Experts of a small language model.
Size: vocabulary 13568, 9.82M parameters.
Experts: 16 experts in each of 13 layers, a softmax router.
Training: a variant of Muon for the experts, 310M tokens, 10171 steps.
Below are experts of layer 3 (counted from 0) of a mixture-of-experts language model. Rows are named gate (a neuron's input weights, with its number), up (a neuron's input weights, with its number) and show model dimensions 0-127. Each number is 128 + 24 x the weight over its row's rms, rounded and kept within 0 to 255. Numbers have three digits each.
Before each expert's rows: "gets" lists some tokens that make up at least twice as much of what it gets as of all text. This comes from a sample of Wikipedia text that the model never trained on. Tokens count by the router's weight.

# expert 15
gets: " |", "-", "on", " \"", "in", " s"
gate2:157133096082120152130151191177110106101095190140121166148088147136153125123113149089096096139096113082185113120116142139133174120157128151084129129151139140092130111133140132166158115112154130070126133126140104120140138122121127118104125161134124154125080115126105152146114091114136143124145124143081101073150123144113157119114138141143120127141115117107117151138093138122092157126112
up2:134110128095090150131119151178144120109149141129108152104132065084140143144126128127114104124099120125136125123131131151150141130176149109123112125100114139129153141104149126182163160141176173167130094159104106156142113125125107167116150116111150137150142103161168095134098094118103124148112151139149101139135141140144143115132118088136083121091107164099138141121142174057104143169120
gate3:119136152120120122120125091125069101133145105114129127136159190113112121113123151115133123109136113115139120132158148099136115108145105177092155118137135170099138129141142114139134113133148097182114115128097131123137133123132125194084110141108166093117115171128132156083161133125122159120101140163114105117131178123126104116102158159141090130138189122087124177139146091118130070138122
up3:124135128160121112101161112122050149144133116135120165115124132063118135121150140124138116164145086117109112113105141128134087100156127144135105130121114179115117142148105128136121160103139079128100130147101105101142128128137136182109115142081162135111126129121109150100132137128134168128112148143072108112150162116092136086121128141115124103126171164134134147149113108084157075154076
gate4:140136120132157130168138131127132122189118144174089113148125110125141115134124082107115127103113165138130105122134164150113143144153088109152110133169165120108114175171148124142133120134101155142140221147141130130093140104119132101136135146119067104121156090111114100124142132084119142167128160133130111154140103136145121087104164129134123142123148095099135129163126112138142121098070
up4:124158181154132179111125119103141102136111110116107113155156155150105130180079157135092130159089134132082118126159124173124132157159112111117110111120156159140105127141154095133089121141131139134152160135100106132130130108089127123140160126094114114139155117124114130099099101145187116137115143140122133100189109134136127101146113117141091083136079087087161119110164128115138154117119
gate5:127098117094139094077137127146123168122120113111115179134145119135128119137156122088123155095116145126096122189099131114189127118147119170122109137149105128150128095114134127158089179117118183119118149166153126126112133105099114181132093103114098108098160131138128124117115128165154065165117127124101111142111143130070107146118092150109150120134168150145128121147149117146141124106123
up5:137149152105101087149117096141161092151143111187153126110104119131130148128134121103141086097119154126075148133154118159136118197138150099145111120143148141109172125147141126159167094139108141099176098131087128109098142136125117114124165163093102124153105129151102109126135104087107166126102104130104123119146160131145154134145150114133128118139130123134112116194129118114073090106139

# expert 10
gets: ",", "s,", "e,", "a,", "es,", "er,"
gate12:106111131120098108143128131111156122120156090174117175123132098138194122143135150114103068153126095090130097114117094093171168134109120141131163102129120106132114120144114093136093172147104136147117141097126118138117082137136098125154119090107138130137144157185138085130102139098172128139144132132112174128087082122139144131135131133139143147132145163151124119138149101102091134093100
up12:113106141152126144131130143104165137151087111151125118095134114126143104124127154098125117127167108111133156085078149128129182110127138124130121090154133102093155116120090125106128145101118160114146112163146118140099110134145126114131118164128153156139149167202168082135119094090128149163097195167103143123126114178109120113129129150124170111139123146124110139104134112095124107079143
gate13:157139093112096074142083090107151113127116120127128135128133141139143139107136100121129095138156175094141097166072115115115127064142131134105141112134138156128121105146132104113097178122150149140095110120162137124169091153153152092152100140126111123140141108138112155143135120108127088098137101095170179132102105118095144149131109146101089166137143157143118132118125131090093120082142
up13:161138123145118123136126136116149131109135093140115165129093122134133092122140144094115095160137153142169157152119126092115094087117089155121146123146155155095110157122103099124125167127131148158103132131111099149152097114118170112123114130135119138100145122143080103125108142143155092086117095088128186150083099127075115175122128170104092138096089169148138141117103096114109146132110
gate14:155138111142199082121117183104124135108116132109126147114134158119118141113119151144152114114095121167160147116131125115133087087115099134100129130098129064149167099134130120121114148125161137117114139142128090156108151093106141129166153069116090099093170099161100121144152152152148135123121110100113143120139089159134144162079133121110149146164107133094112136161148118140147109133107
up14:125096115134109155120130128123104115106131146142104132132129111080113118123142126094124099123132116113104115099116176151111170110155165166131120094141109157122176148157123106199161138132139149098187136146116135114090100174136115126169135130108143144096161096119125138153152159151151124144111200116104144102154148168145118120116133158147102086094148147149114103100147157146132144119132
gate15:116097133128135093136115152147118108174082135134137107139122117149134135099141134133133137120165131140116138160123136161183173153132122133117118093119123076120082145131182174124098119107113146151150111097145130120125125106139153127133164174105106127090180158187145109106110141118108138119103121105127114165141138143131108141133124183134152117158118189079085114137136108147135091110154
up15:170138097140162145142171128111145097104089097175123112120096101149134132141145080140114101119156102127137125122129104100097135116160122125090141133126106146090083141145116139126186127133118113119148161150137183159134090126101109110136160111120154120160121091135169139148144142106116083122125119104114182114121111103101173144115109130165141163140152163105149158114151089138113155095122

# expert 0
gets: "s", "ing", "y", "e", "th", "'"
gate2:130124108086143139136110146169141103138086089130138132139116095101108164154163145138128113149101102136120162123102148128143110110079148164116111094120118149091093087142105138116103136092140163142109138049117094123174123124166146142123126147101120144100134127139121088129135112107137141143111156136121095099104150131171124123134193148106128107129064127131112090124136143089145157116122
up2:129134080132088112129107098141130074130098126167119114129147096085133150188109143141137090137130095136125156095076106130162144121147134132062123123100136105083097124122170167110149133089116124121069156141096114082160133123137176117120149134079142101117122156081136141134131109123157114156094163140124123136135150110134155110148143149109123118132122124117092133115119129131139154110118
gate3:114127153138107117116118155122159136122110097133121147168137112162127106136128156100118121102132129173187120137088167118114082113177090123123117135146137137117144094147129152119082121094097099086129148135144152145111156165131151126153133107146132142117112134147119126129162156145122093143108158085118161128099143083139070111149086155110123176133126131114132131130134114131162067081086
up3:113139125146105100164122112124169152151105140114186141114142133115118096135133066138146160117140146102125110163161080095108132124118121132116157106135125145103091134131123111146174115125131090130085150139169074125157115122172142188147066107073086114158135112120124111122118096143153144150104135143155130111110135111102113128129162164113117134113117133128143114158124131136128074143150
gate4:126151134121111110155109118123125109145128095157123145113121163161118139120123092099104124135124156118122075170137151133136120130149101116126161139182141155123125140131135129154131149166176136139157086149136176148131098149082132126117130135119173095157140116133155134164129169160166161146111109150123088115125111136152173129097095079125133186119135101103163170150102085102107130153151
up4:136144138147162122104140129117118151157088124126083125133076145129121144126112126149102101106124112122163120160159148144163119131130082055088125102132145093124158149107139172149106143160135139167144108137133137126130131111082139151128104112129139108168166114116109174141127130152119134151158143150105081089136109165154147140130084125096115115070132091135090133121110075120149123137156
gate5:127147154134147134155111130153101103121117150126134094128119120130089155099092108105126131120143164106124091117107166110129168137160095117117145141082174119123114099092092109104152117159126148162126152112099102154170157144131105132125120138136129120133148159087112105120163122143098113047112155153157126163152178149153098109123129114136134095137148170127141165108151083131133105088134
up5:096143157106125094117181117131135139121160137130150112105162109116133120179122140130086112129136143108122102131070093158148094162082093136115107165139164151129153102130111129126141135150130172122115122098103122144163101104117154143146112155131140122118124123131116170117130122104098141088130102066135140160174149112157132100087110171172156109142130095115132130132130120109080109080130

# expert 14
gets: " |", "|", "-", ".", " was", " is"
gate13:174125147112108103123140106157123116087156111168125072109128133115094134143094115133147073166152135151163126070131146137118103133124109131086116105132172135127146117130121132113119082162119163121146101138147122113159141148131122119121091117131116125169163095131078107128155111161123135174137126105135115127091125083107114158131094151126170150153075132160111113133154118094101152110099
up13:137173127135114120106132094142129090097167124119128087117121146128108127129110100123133073142157163123149141108113162165122130157114135120105148077102135134154168111142091131116115097156135163136110095128129151078179128145139106092160126121130138163150154111145113106160142117174108158112131115100114123139115090107113150143158087144095189150141113099160086132116167105108110100134141
gate14:133152128096102116084164091115107092101108148183131077119135134149143124099086098127094135119162136113154109150088115138080142138117117140128185111096135154178142121134118138120133113129117119167140104113125118139140134123155127101128088148142099192146118136137147141149122128142123154092108145125141109077074108115128131118142134158175130163139143100102119125130156103084142175128119
up14:144163131119145122106165105145092061108158146139139101113116134156147132097110095121098126125119143136156126131136149122098133114119058163090149079072139153148137124158108087119185081135108117130112164130144153089150115122102114151134089186142077143160121125140129130134152123160128092100144159113122107132111125108095109103133129154162151148134121152122115115131148118122123130152105
gate15:101142184160158094157153157124078142167146121118108110154118151102144184095077154072136131114101162082168153117123134120152123154138174118116146128135146103089147115115102101115115137109102124126125145103133114142108112160128111140133105190162083103133157148114092134078167135147124159165124121130132119119147116133090113090116127145127129132126139144128113120127108095129133145100109
up15:153099109133134132126079127167156089161115107139148152098130167088153086113114116119153128082084139097108108117137159145087182109179170158111118127131159162138150108121131146134118092118148071173097125166125123125147150137141100121149087110148160120155113144164133104132123113135152097129114130143122114162144094101106111120100152135146127132116110178098135133124127109165147127107122
gate16:103139113135125184156144174081124123147118068087116108103077133147135096136098182112104096132141141129157135136066122122134129123112171142120136103108145112108127110138110149168134108143124151137142097127104156137140175112133119105123168146146125103140096153128102146152109144096135153151128132112147092101138098157118134122126119173146147129119099174163141136125095127087078139123164
up16:103160105113128140113114176086114090163155134119116124136093093127112120137127147111150108140116164088184148138131129138114115075132171181154148099128112140128127098140121131145134124100130158160118137138118135139092128093122099087117140109167131115136114168146118146217125141119141143124126120128124136108153168142140174115111155125141107144123110118169119132145071162133085125161155

# expert 3
gets: " |", ";", " =", ":", " /", "The"
gate13:137093117121100155172120101116112128135117147138125130142122196133180144157119096084139139118113122088130122123090145129121149138110116140120092117088175155109117117105141124148120145152132136071148111157125102144088066133160088095149150115146118171099114125128104104121118139175132133122133122178143106162098118119108131119143125088117099126106172139121122177119131104101121074124134
up13:129116159154142163165139099129114082115121152120140117157137159143139135087116102098144145131125123125127108122093166100105137144090107164157095134094122177125155144152162103123125131158078102098152126134141134162091106102131105092171132114097147151128129126113125096131079157139158108088113124146179134153113121121069146133110128109105115113141161167133106149091099107122133128114180
gate14:138098153155168136139146120136138125155108120078163120145146147091178137115115107116116099121117081158131146121123130115113112138152101130125144104113149141125153100139147143135116190128134110137130171157149193161117119097165108115142093142101097134118130123131152178138099145144181114126115088104144132131129125172141165152113127182096145113115072121146101154094148122122081117114115
up14:110123141143192110111159134111112179172140134091144119132145083127140114103087116087122092119113070141149100113117072140128119172108109131122114091150127139095113108125133142140153167147132108086091151139116143125082120108158106112115099156099094110128122126143145112158159139136118078126108114121078161184129137136146133144152090145126144152122127137118094124173129119116101141124132
gate15:135135179154124135118151140142137146132149129138093128108160150118170098167112148117136124145089099178081130091143120116121095100107109166085084119116163134111139130137113148179105166097125184138127147139116139142124130127167130159114131116160110074139100164146080166164152101147101102146138130129092124129103137123148123126126112136138113160112135124125116135078118104098181117110151
up15:131135180159117143114171109121103145132147148165092157113162141116152107128096141102165147118102095161119122076139101108126100096139054137137120148132144144103147166154107132152122135119122139140151152150103148128095152120149155136123138142178128092150107147140112122132153130119092120174148138092084128140089148106131138158124149144139133151095170101097112114085130119118182140119154
gate16:119151130127115134100155117139126063111153103132077140141157102103105132101179087127123086160146117140115113102159119142124132120100142152103143067154094151162181106139160124172090096104115129139124117131128134170126116130105112109129114098096156126103115130164123098163131142176140125112109177118116129136146142130143119164094171132118102141149130154124100146127105091163118109165123
up16:165144108113111133102131176087107159120127082102102103127138140111111113099148129153135109086156174133100144117113124142093147119103142123135127083140122087155145138175139156120071138141119163131120106094127109148133143078124111139118117125139119107096085114129126122097128119101102131135094152132122144130114074119158070134179183121138160099125117128117131163116146112159164097155149

# expert 6
gets: " as", " was", " is", " with", " be", " by"
gate2:124126134129138159124116119107146102201135106126155139138175144122102138136131144155089120123143136140146118096108137132137145100157132135059133124139146175107111075115154122147119172146103141102119116149083100145145132137196114127131128134157165123128099126150145150094105175128130140151145136143137123082094148091115123118115129138134119211141109096110108104119121155110124132170153
up2:151091130178094186107110137137166134135126142144149126139096105171123114113125143129094138147127141165139140173124156133097159102139132130156140089159112168085138107119148109199157115141141135113140130173114154126182170144121092117123125116093121139126072155117092096140089153129166141127139097121136150121123130111117138120111139117127099147156136111139124186103112112129166127142115
gate3:103148120169121132112133129072155130154132126095137136119139173109089128134071144115110140128097129094105111139137143163141108107162137108100138118183148122116150114120090137087106103095091131116121145151136140141137117093109106108118111091169112168177175141151115111135143095110142145112128191118143127128125129126147088088158084143082124160096125148101114110139109112098119159125115
up3:130139108164110137141097147115150084181111113145136089122133136142181116144104170137123085136148118152131119161125135153154135118139132101124133146133156125089132155108081129065097116136121146160129138150130109143120122106144140072100151125132141133159154093158075118117141094108123123094170148116153130123116144133096147108137128138098094142160173153079117110161104143096148179111149
gate4:135132106154126153087140160182143156086154129154155140117122119121119132119137102121173125122113153142141134082134144137109124112141129126139175101124122131106126151113143093118141198076160143151088137138105145143138130126106174119125140127126157140105145077167065161147156080125104122124166153114141151141131151166106119143103103138129119097133124116148116139093089164135131126165082
up4:114170119141173154092108162152167139123115117147135155139125148067127103091105135121151150148137146095170117101151145152132109075107143135154147116135098129101137096087149155153131196086114113104122110083101106134125163134104155096135152120159150165119139124154130117153135140097101113147104148139126159139136151123162152113108093113128146138137124106147114134124127160138154110171075
gate5:174093130145124114125121134145154116142084152068123165147166132114165103134132081134142157122115116150143159136109152094122136103112134135123117160163119139155127081157175169101145119170114095123181089151138161117110158155140131136166155098076103122154117125146149136159127128130135116135137128104149120142162091110127134143120116145126129142083110109167079164152112138142130146113086
up5:119125123082121145099116096147134121133146163128120160128124122093156086077116115108150148112152144173114156143160140141141073075101135136137161090127142108157175119109105115097169113139150126136155117152105157162128109121160084153132120159098102106120120133132132131132155108106145132124131130160146086134106154100098137160152120207132148112115139109169105119138109136144082117133158

# expert 5
gets: " the", " his", " a", "'s", " their", " The"
gate2:112124114160132109091127134100093115084136166062106124163106157087108126114097130136110124123140148151124137138129106153129111103123093104092114091074140152096139101110135111157148103120130103140155117127089147146170127104136132086166146108147151079115119109085145130123147116109164105146152142118141128124121156143164148104086162168114129138125183147131143134105122124117136081132077
up2:131127117114152124141116181156093138128116126119128130150128162145155163113172156142119103177183174148118119121087132143180153169120117121116129164107157166127160106098140139142142123118116132167181116082121131124127159114085134115137151147129149096141151084094117092125143166117142105122156140108120123119170133080146145154148096147107144104151134121119102147156101113111157150116165
gate3:120086187136145117145152119164141102141133140125116106148156148112149110146076123146131137124130122093175084167158127141103102133166132085124087113173147176122182145113139120117113160142133123129131129156129137087148121124121140166117137112119152107187131127163151110149148147120130127094143185115119103152092110119113132106126096128095099124156126151108130177134098161113162102123150
up3:097125152134130115150124110140147095153146104116109165117129129079142110118128105093105131122083123163182120144108122120054160099157134114089119152092132166126154097162123132075109162112183118125128118143114145131161091109111130150152147138114130160119113134079119081122105064112118149117132124144138128156138116126098132139139118108099123113162143114151140144105126168090158090136129
gate4:201132110106135153129096140124144109179130092115160169103131105098142096162161173129148125152112164132125162098108103108075159113110135110119100139144108185120133130124155119104141106136097097129097109118134136148159165089135092120169132114125125153175168103118134078095156124125131129092139168139122137133144146133108102113126152123144134122123118153090135134147086161127144132140140
up4:090119140156128152141136068139151155119104118114148127112099119104130109148148172149133154111057106122125140144101142149134111133152122163101153115133110126178143122097131104080136141098151132140170136141134099163107124153124122134140131198095123156117121122164103121113128097115107180149114133116076139121125126142078112075122150100157175153120109152129161142105152113136136144115153
gate5:207141144147087159161152112173124119160109146131149135127160078115123156147118124134164144120104116117138113131129131139104130094124145165132143103151116180122121085127126127120145126131146144154102124132164091124145128115165104148150152134156168139107134105089168138160140173122139157095117151079137110121148118155128088111172186144107129167140127125105156130138142131138138127093174
up5:120136134157123140131115167140125056111133123125153069115124124143156094106139154093075103124138152123143106098130149191129145142137150147082131122128141101112152116149111118095118120144116147144133143099127109148100147118136117129057081136082161106174115175158097125105102125118155111164124097163142087142157113120130117148137133174148122122168153113136120121134121127119133167124112

# expert 12
gets: " in", " of", " to", " on", " for", " at"
gate2:132149106146179129183141119136148084132146082077116131116147156104123155153134130135080113096151121156158128136124139076092179148169141120110122138162103155145119144121112104129129141154100144117112119135163144100113106116126149113124121101122094151140170131155115118125144114111141149088096124165060118103121078168116109136130137104147145095139138141183133090141104142113120153126123
up2:118156095114173119128183125161150078140150097137134086094137152083109107120078124121138131112145146127161118124125135181110154143149111116107129113129078125136149183129141121112144136151120130143149121129157145129099132145120120121121123163137128129124123094188105120130085110127154110140075111140088095109122091108105111093133096116135123111162168146137104111073107176092128142125145
gate3:112120121074093127174096120105135152082085156133113098129140151147101108105138122175152142102122115141152118141157136152115156132134167117149125144181211133111107135134140128148164129098091124137103109135076125102126080079142154129156145122113078126136126132139112137147130106122075104151095134143127159139128128137119135124097150150128126163116113136111074130141149133136120168107106
up3:150135131110076141099135150126108169094120130144140101129160152174138125139126109167140172121118161126142128152107182146111104120133129119127115146149177161098097077146137154139104114123116117156142111159111119146094119133141137141146153100191107163130104105131126161146166094137124093115116164140115137102140135120139163144122160165141107179091123120132059171112143151109144137140117
gate4:115146132084141072127129140124117095089111153138116111115097099139087133130121140119136142129144121170175186144145132103091132147113174170112113147143130124113131112116154107138166130135123086145131150140121158129163157083117092128149104142059152127186141119144132102117128110152122100180134096157117137107100126139129111103084110130154165149108154150126150159161143101135111116147149
up4:125084140124132142142105141156162116104096134157088116156127114152088150119131127138111134101090154135146166128186151118126135143133128123127131115165128145104153108133130128114133139137092110142141128160121151111146174122080080122143080112107129164131172097140168086093155095145121118153103093101099094121169118137102159112151125109156115102116176084156134141146140135130167099169149
gate5:137137134117148154087112113113150070134156157151142165162137127127127095113081092077127109154127135105144162105131114159104075139113092161147112114081158153122130115129154122129109095174094165124133152122108128151125141141111086158115134167147164143137085122140109130107160130122119141128104143115165140114146173164107074160132164141143112092139138141144148082120113127132133105128151
up5:108103120115144150114115152108191105186123114158141144147133137106118133120117091102155145140124149082100138123119142129149081129101124132152137153129200130131109120111137122167136126090112123150158086128116128146131168146131152172159109125154110151151106087150135117095159102094105174128097137112109131104084169118152134175153153135092102128111080122150110144141134099130108131102117

# expert 7
gets: "\n", "-", "|", ".", "==", "s."
gate2:096139128093151112169162106128151080112142070161101127169105106088133161127130150120089088145138127119197128102127142177099105126124129102113091140123126127142140123133144112122106116132129110115110089102115138113159110127080149163102115126137097129136108114131102144092111117175092125105111112138127058155123119133107164144155115150086123125096167098117155147147126134150151123140135
up2:116125135140109098129094159162138189133172123102147133148172129121117063138103138127138140105137151114111087148160140115193106143113092144097115108136114180146130115132117126145109179112128121118150144120127137140144140136169156128098103157101176171121148166135114107088141124116108152136126145112134146111103131162112175115100113154181160142123122131158134139110128135146120152082100
gate3:118130138140129166142133159135100102139096141132113100128120109122125126173101092114106096158124124170124128124106136116094139161122123134129137151136130152155175153112170130138137150123082158135119166167152142102135095099109125116097124119151118097158104121154096133146097115122200090136158124149070117090163065147092142089122123131164114132164131085137150113119124168140111134154121
up3:135168147140143168150166158127099089166107130112129095103154144104128146175140097128067144131113137155130120119121094111086147165133136145107114147107157164133160121111138103142160111115091144133134154145169129154130071093102137131109083124144146130151124142151113118152135162137144088119147128122094094087161075157106149127125119134152124152138141113164122083158124127152118144166148
gate4:137105079145062145143145126165161130156159117147098131139152157124112134107092101111151159123113155129149162122168133129104082158141118130143115104087169146100137151168153122165092103154112162122117125153111144152154126161133115114123150134109112110159163152122133134138077120134142125112108150115142129154096145089127158105126170116120137148115146163113112116136076068159161153133121
up4:106116083158119152104168102159168130165142074130097092123153133158131131108114109128138140136123167103148135104108115124086080174142132139114110116131137144151135133141127144134106150137128165129109120127085136138185133123130129111115147155167107068142152151096125136154106103176132126129127154112142132144082126099109133103127117090115091207124152130121113118150119102136174161127115
gate5:116086101150150121138147095062114120072092131102092118144167146102117137145099141127161105132099150115117127181124111149094118151122149124114172144131144127117147141148098143109128150123108085086113123132110085124119128105111123173153098162117116126169138153115129115149185135098132112108109157106146130105143118144147136122166153097124113123150148090110144137125126115123157155123206
up5:121068101123121116109091108081126114077105112155116123147206119135114168124150121155138124141109118127128119185125112153111123123089137110148196127109143116129131119147123138088134146123110141106105096163135117147096136120122131169145090162143126125139142131134129090148141120096122117107145155090115111089112151118139175154177144123082128133158161109121170161120149116131147159120144

# expert 2
gets: " |", " that", " 3", " 2", " 9", " 12"
gate2:131106149120117154155149124154119145130111109104139073097167158130144148144097116155150136068114143137156133090159153144168092121118147110102127078119117087120134132097082085128155156090078121140101169104119140134124095137121140152129123154140157135149106161128130111147149142109153153120119073105143126152097109154096105142145174119103143136129097145127109127164120099165143141101164
up2:134167107091119141132158121165107101124114072079086081098167156175125150156113113126120139099155137134127131090187122150133088146100119142114122121155085131134103131128119115140155117129103144175142122108129124117143152184131155092126129166159128132150112141158132085131113088125060146147148116109119101142104092122117121143123120113125155166107127144151101130149103126116159131104124
gate3:099137135171128146161127102093121111117153106094129119161130132127131187138128163072123142142102136115122149128123122095163152134121103091111111151146174139096128108078100155146093115147130122136111166130118187095146152120157112112140138134090097108112113145124122150117108092103151114162092136176091085112121187124159090123149134157104117138139162111113112133141143101129090130106132
up3:119142141148165108146127158139132177113098082151140140108120165141120093095143149147124134119123107088135144151156138104207126109114137117115062120125194128102137106114120158114093141161103125136097150104122155121127133127140159146170191136154077147110141104124149101131147144075103118141115153108112115119131120114117112124109111096120113136145127150145124134112166086169123135118144
gate4:153127136168144145103134140206169139101147145133106114167172119141145120102142115146160133110073150109093092139133139113109127099113194105139139166143095134098153119143155108111136130156122145132101127124159126120138142110159111132158136085145131132154162097137164119127162099136170133171129153124111140090137095135124153141119090123101116127105107144148116179135097096117135113163100
up4:169114123146126132079128132165165158030100129131120099155181153120145161127133119150143151125121123129106113155149135119139121097119167113083106127154114103101100099134172130119113111163119152127111138122181148118111140110173125135156130094094114106145163111126148109104140128138158143149143142120129140119127109168157127117132053165134100121108135139150165158113120123142137131132107
gate5:176118111110126117129108147124123099131134143117098085142132117128127117138111145108129123141139076143121131110119125118098093104134125145091096101098108137118158139135056133137117138114148121110143114120146101131117119086133155113116110103162094142142137168137110057123139107139129111163094132170106101065126123143089149165130164126090148113161141090135126126170158206135145110117132
up5:179131145117118123117118162117129140140108094146148105144140124105127138161093196131125114143164125135134126137128097067087102114088104105095107144126090087084121094125129139122092158156138149160120102104123095111126148086165087124111117123128103150172156107122141110089128136122105136112083143130152132146127123171106141151107145143149134164121172122125121110156171169129139136090110

# expert 1
gets: " and", " the", "\n", " The", " which", " but"
gate2:108124105145125111161136139138122110124146132156137151097113138128161124104110142104128098125095140159104075151099101069166137106105109152135161113132121158132131140134139125114104155185095108133137117081143127144140110139147127126146079128108122081125132133084088123161146099140155156105154098138144200144127134107111121149159159078123130096111159116123140148173149115110100119095169
up2:130138097156106129144108102141141117126148138153116158084102131113144088150115131129111109124093142121129098117107102077145146074147130117143167100140126115149126107105121124116098168123101099128099103090154155133172115140127078118123108135119150126108138165090105150133127110154131212099101080126117150146112133100127154170164152135123117117125168115114106136141162073132120125084149
gate3:129157151153147126128115136143102103144127137116122109113123085141141124114153138181110151090084157145122106093083163097166134117190173128137114090143142158120142174152110121151140115160104133129114144077097179116144074131129130115109118120094123102134121149114143158159148130141161105120154102147124138142144126126118107139107163119196148149158135121103089145163149128117104146100149
up3:120160161182140130155153126165108115149132120121115101117138116122101162122172127191116120120054166145114107115080163103154149090178157164121124128114152148142120124150097102121119102153110124143128145123127167119162093153141116125147112080092098120156111168126156136147145134123153096112156122144122159122162109114133107128126133130186123140129142121132089166151156117137118148121110
gate4:117123076096091094137138151119067087153114136087130104142070126147113147140125153094151106122107121143122134081117124145108170121141133098126140118132126163118114131132148155143118147146138175106121156133185138119124111136133119105166143135141072120161113125105094130153133130135123085154111146124098147125163121154105134191160160144104119120148165148160093104132172150129097151128133
up4:112158057106111096104103137150120122128131129139115089105127131138136177152119121148134127094112105182113159142125124126149147094149131122125141087109107158133136102137148136173123079152130162128131130202168124134166100117124105076143095161102143086111141128113145142153114100126153112121100121142111118116140087157110127163137075156091108131119158129123125109104131104112116172113123
gate5:089111131131171135071158137126158149073091155125117097105137147130160142131111125139138158129130105089090117141146134136126168124141131137103165090096141108132090137113163132127127154122147126119125122132152139141084142079106162121158140078129129116167168114100135207136098094112137145139115143131114127110118153159149184155157129138111112118152106118155136125124119145079139092127152
up5:147105153156164120121141176166107124126129129146136142081139149095109132154089138148128116150109133115110084161101141158122147150164078132108144101114112105137151143127145101131088129122168130151157120161149078114140135072086156167145115116113160113162153124111130109112125142103145133138123128114128085115121158180166164100175133155109153094124108122147136108116117118093136095137084